Experts of a small language model: 256 experts in each of 7 layers.
Below are experts of layer 5 (counted from 0) of a mixture-of-experts language model. Rows are named router (the router's row for the expert) and show model dimensions 0-127. Each number is 128 + 24 x the weight over its row's rms, rounded and kept within 0 to 255.
After each expert's rows: a language model's description of what the expert responds to. This comes from a sample of Wikipedia text that the model never trained on.

# expert 1
router [148 138  97 124 160  97 146 113  93 122 150  88 142 103  95 110 171  95 120 104  90  79 135 153 140 116 161 157 172 139 151 110 138 131 102 179 125 150  77 124 158  95 120 150 109 103 140 130 117 125  97 124 146 105 126 149 112 160 151 135 135 135 155 143 101  93 178 152 144 128 129 141 113 184 137 169 139 128 125  99 127 159 132 132 106  98 110  96  87 114 122 151 106 128 105 136  86 113 152 123 117 142 154 145 117 166 145 112 136 141 112 121 149 146 109 148 124 136 136  84 151 124  89 141 175 105  96 107]
It responds to: Short mid-word pieces like h, ar, ch, am, often after a prefix or inside foreign words: post-h-umously, r-h-ythm, Ab-h-isārikā, plus Indic script bytes.

# expert 52
router [ 85 141 149 162  83 126  87 147 114  82 102 128  82 159 156 171 167 168 154 114 127 111 153 114 125 160  99 146 114 121 130 156  93 153 155 131 133 113 116 127  99 123 157  93 131 148 133 149 161  95 159 142 109 128 138 117 111 107 156 106 126 139 137 128 145 107  91 109 119 145 114 116 118 142 146 152 121 121 140  83 161 140 125 150 175  93 154 117 138  92 154 127 123 170  85 139 133  83  91 132 171 151 114  88 153 113  95 157 159 130 150 145 119 157 114  89 101 149 160 134 110 135 131 136 124 112 125 123]
It responds to: Single digits inside numbers and table cells, plus capitalized tokens at line or paragraph starts, such as On June 21, names and abbreviations.

# expert 2
router [115 123 146 164 168 141 158 133  92 107 145 117 101  87 153 107  74 111 132 143  92 132 143  97 140 139 161 158 108 109 114  91 130 150 138  87 101 108 121 122 111 133 162 191 145 149 129 121 110 157 136 105 142  99 134 167 107 141 132 167  92 100 117 166 150 145 130 152 129 152 105 168 146 115 124 107  98 141 139 117 138 125 120 109 136 107 118 116 114 157 146  66 120  86 156 151 116  78 125 146  95  93 167 156 103 122 149 126 152 110 132 123 122  86 122 160 141 135 159 109 155 146 109 152 152 109 125 138]
It responds to: Short vowel-led word pieces right after a start like Re, Bre, ret, as in reunion, Breuning, tunnel, debris, McLean.

# expert 6
router [120 165  89 144 133 121 175 132  86 123 188 122 137 100 112 142 129 126 111  85 157 106 119 172 122 109 114 126  94 121 121 153 116 129 137 169 130 137 110 111 152 132 108 130 142 108 121 102 148 108  79 117 106 116 158 139 105 189 113  92 135 126 112 120 156  80 145 149 124 143  82 159 146 158 102 133 174 125 117 150 130 152 147 143 114 135 114 127  98 127 119 103 117 175 122 120  88 140 149 151 116  87 163 100 135 147 123 152 113 136 102 126 125 121 104 107 118 186 125 109  99 157 133 147 176 105 105  94]
It responds to: Tokens inside hyphenated compounds and number ranges, such as coming-of-age, Man-portable, 6–4 score dashes, and ISBN digits.

# expert 36
router [159 153  93  99 127 105 122  95 156 105 105 100 114 110 164  92 170 102 161 118 143 146 105 110 132 159 112 165  97 161 133 144  92 110 164 103 163 131  95 100 116  93 109  93 106 135 130 161 159 151 147 129 129 145 127 122 164 167 132 140 138 114 105 106  93 153 143 164 152 116  87 153 137 136  96 148 143  91 142  81 142  93 162 151 167 112 153 102 144 160 116 135 151 146 117 124 136 123 152 139 118 144 136 106 108 149 159 132 133 111 111 117 100 106 157 154 147 141 162 133 127 105  99 100 135  82 139  97]
It responds to: The word piece "or" inside words and names, such as Trevor, inventor, receptor, Razorbacks, and capitalized Mor, Nor, Hor openings.

# expert 58
router [140 161 156 153 171 156 144  92 125 168 142 123 119 121  96 117 131 136 122 154 103 120 155 150  74 151 122 147 144 120 117 147 111 153 136 102  99 164 139 143 136 108 149 151 112 185 110 139 123  96  99 157 162 116 125  88 112 126 125  95 148 113 107 129 159 150 162 147 106 117 137 116 145  85 109 130 145 167 101 146 108 119 112 119 125 100 160 169  96 120 102 115  77 125 147 136  93 132 111 142 172  91 172 122 146 101 139 132 125 117 127 153 176  97 138 101 118  99 115 146  81  74 129 130 151 135 133 112]
It responds to: Nouns and verbs about films, albums, songs and performances after the or a, such as album track, film, performance art, episode, composer.

# expert 42
router [148  93 122 143 123 128 165 122 124 146 146 113 100 129 181 117 118 160 126 165 141  98 114  88 127 179 131  94 170 109 113 163 121 132 108 113 128 139 120 140 161 149 109  87 136 160 146 138 129 110 127 120 123 136 112 140 126 160 129  80 147 125 136 128 137 171 187 145 170 132  96 125 138 112 108  95  80 142 131 120 153 120  99 140 105  87 112 146 124 138 142 106 171  91 125 153 159 134 163 134  86  90 130 113 128 125 141 158 118 126 116 142 162 141 137  87 154 140 134 103  89 109 121  83 178  89 113 111]
It responds to: Second pieces of split words and prepositions following them, such as Crit-ic, Am-ong, Var-ious, Mar-cos, plus of, from, about.

# expert 26
router [ 74 109 144  98 107 117  98 108 112 134 145 149 156 115 125 178 161 155 137 115 154 151  83 153  96 129  98 125  79 163 140 135 129 143 145  99 136 111 117 104  92 166 152 112 130 149 102 142 140  90 137 121  86  88 137 111 155 128 176 110 137 100  98  91 130 137 111 119 125 166 123 112  85 145 162 154 154 123 129  94 148 143 103 161 137 122 165 172 164 101 120 147 152 135 129 123 148 117 133 105 133 159  99 120 140 144 164  90 126  94 119 141 148 128 158 104 138 150 149 163 113 137 107 117 131 177 108 132]
It responds to: Spaces and letters in non-Latin scripts such as Devanagari, Greek and Japanese, plus capital initials of names in tables and lists.

# expert 47
router [ 93 122 103 113 106 132 154 119 134 128 117 125 141 106 118 117 107 143 142 120 168 117 121 113 167 169 125 116 125 121 161 111 103 114 154 120 122  96 122 131 136 120 127 161  97 118 140 128 121  94 115  79 154 117 136 142 149 114 129 145 137 172 151 100  76  89 121 102 122 175 126 164 154  60  95 113 127 106 138 119 110 138 129 133 141 159 142 102 161 163 107 137 128  77 116 110 125 116 120 174 138 140 139 142 140  87 104 111 114 184 130 166 117 111 105 112 104 170 118 138 146 146 172 190  95 115 152 160]
It responds to: Quantity nouns in demographic and statistical prose and tables: household size, population, age, income, makeup, time, years, percent signs.

# expert 21
router [111 141 146 127 153 135  93 155 123 121 118 130 119 114  91 115 149 126  71 123 139 128 137  88 153 101  97 108 117 128 159 121  94 121 160 154 141  96 122 155 135 140 113 186 137 137 142  69 149  79  94 117 125 124 165 156  95 104 118 171 153 111 105 110  94 115 138 159 115 132 136 130 156 123 150 156 150 127 166 162 128 150 169 126 113 155 114 137 110 120 134  95 118 174  97 135 137 139 147 110 113 121 158 132 157  84 111 100 111 131 106 106  89 114 144 168  94 122 108  97 173 110 101 176 129 136 129 140]
It responds to: Word-initial consonant pieces like sh, sp, bl, w, plus coordinate degree signs and numbers, as in lighthouse, shrines, wounded.

# expert 0
router [115 153 134 145 125 132 115 130  80 119 158 130 155 120  98 146 103 159 147 142 139 103 168 114  93 141 147 130 113 162 122 137  72 143 119 137  86 159 172 169  89 123 123 110 141 178 111 109 137 114  91 158 136 133 136 128 100 102 100 126 144 146 131 152 110 137 114 139 132  85 133  95 164 150  81 128 134 163 136 135 124  84 134 122 135 184  99 143 133 106 143  96 139 177 159 116 122 132 130 129 123  73 156 131 146  91  90 171 112 152 163 124 126 140 118 102 133 132 135 111  98 140 153 130 135  78 156 129]
It responds to: Second halves of compounds and nouns in music, media and sports text, such as knock-out, Hard-cast-le, first round, album release.

# expert 53
router [101 176 154  86  97  96 133 157 149 101  93 119 118 123 127 168 106 142 152 116 149 128  95 119 176 127 131 123 121 116 123 150 154 136 115 165 124 143 125 129  90 171 165 151 116 135 145 176 147 132 134 112 101 146 118 107 159 143 136 124 105  94 127 132 140 154 152 145 103 127 106 145  97 145 160 161 158  77 122  93 105 106 129 154  93 119 142 104 140 130 120  93 156 157 136 129 127  83 144  85 135 144 143  63 118 155 112 159 150 106 140 161 155 163 113 110 114 127 108 141 150 129 112  95 123 151  80 113]
It responds to: Final syllables of non-English names, mostly Slavic, Turkish, Japanese and Romanian: -i, -ić, -ova, -ski, -ko, -os, as in Yūichi.

# expert 49
router [123 148 149 123 101 104 135 111 145  98 130 137 130 166 125 125 149 117  73  99 155 174  97 142 112 161 118 159 158 182 107 107  95 103 132  96 150  92  85 110 101 124 104 122 143 121 112 183 144 125 159 105 117  70 138  87 141 135 154 140 117 115  91 150 132 138 100  89 134 165 128 114 105 128 158 152 157 151 119 132 122 172 109 148 128 128 148 128 134 149  86 143 157 110 113  98 128 161  99 164 112 117 116 122 131 130 174 119 134 110 124 158 150 149 153 158  89 138 114 166 140 161 111 146 142 134 105 117]
It responds to: Final digits of years and numbers in tables and dates, like 2025, 2016, and the space after a before numbers; also me, particip, result.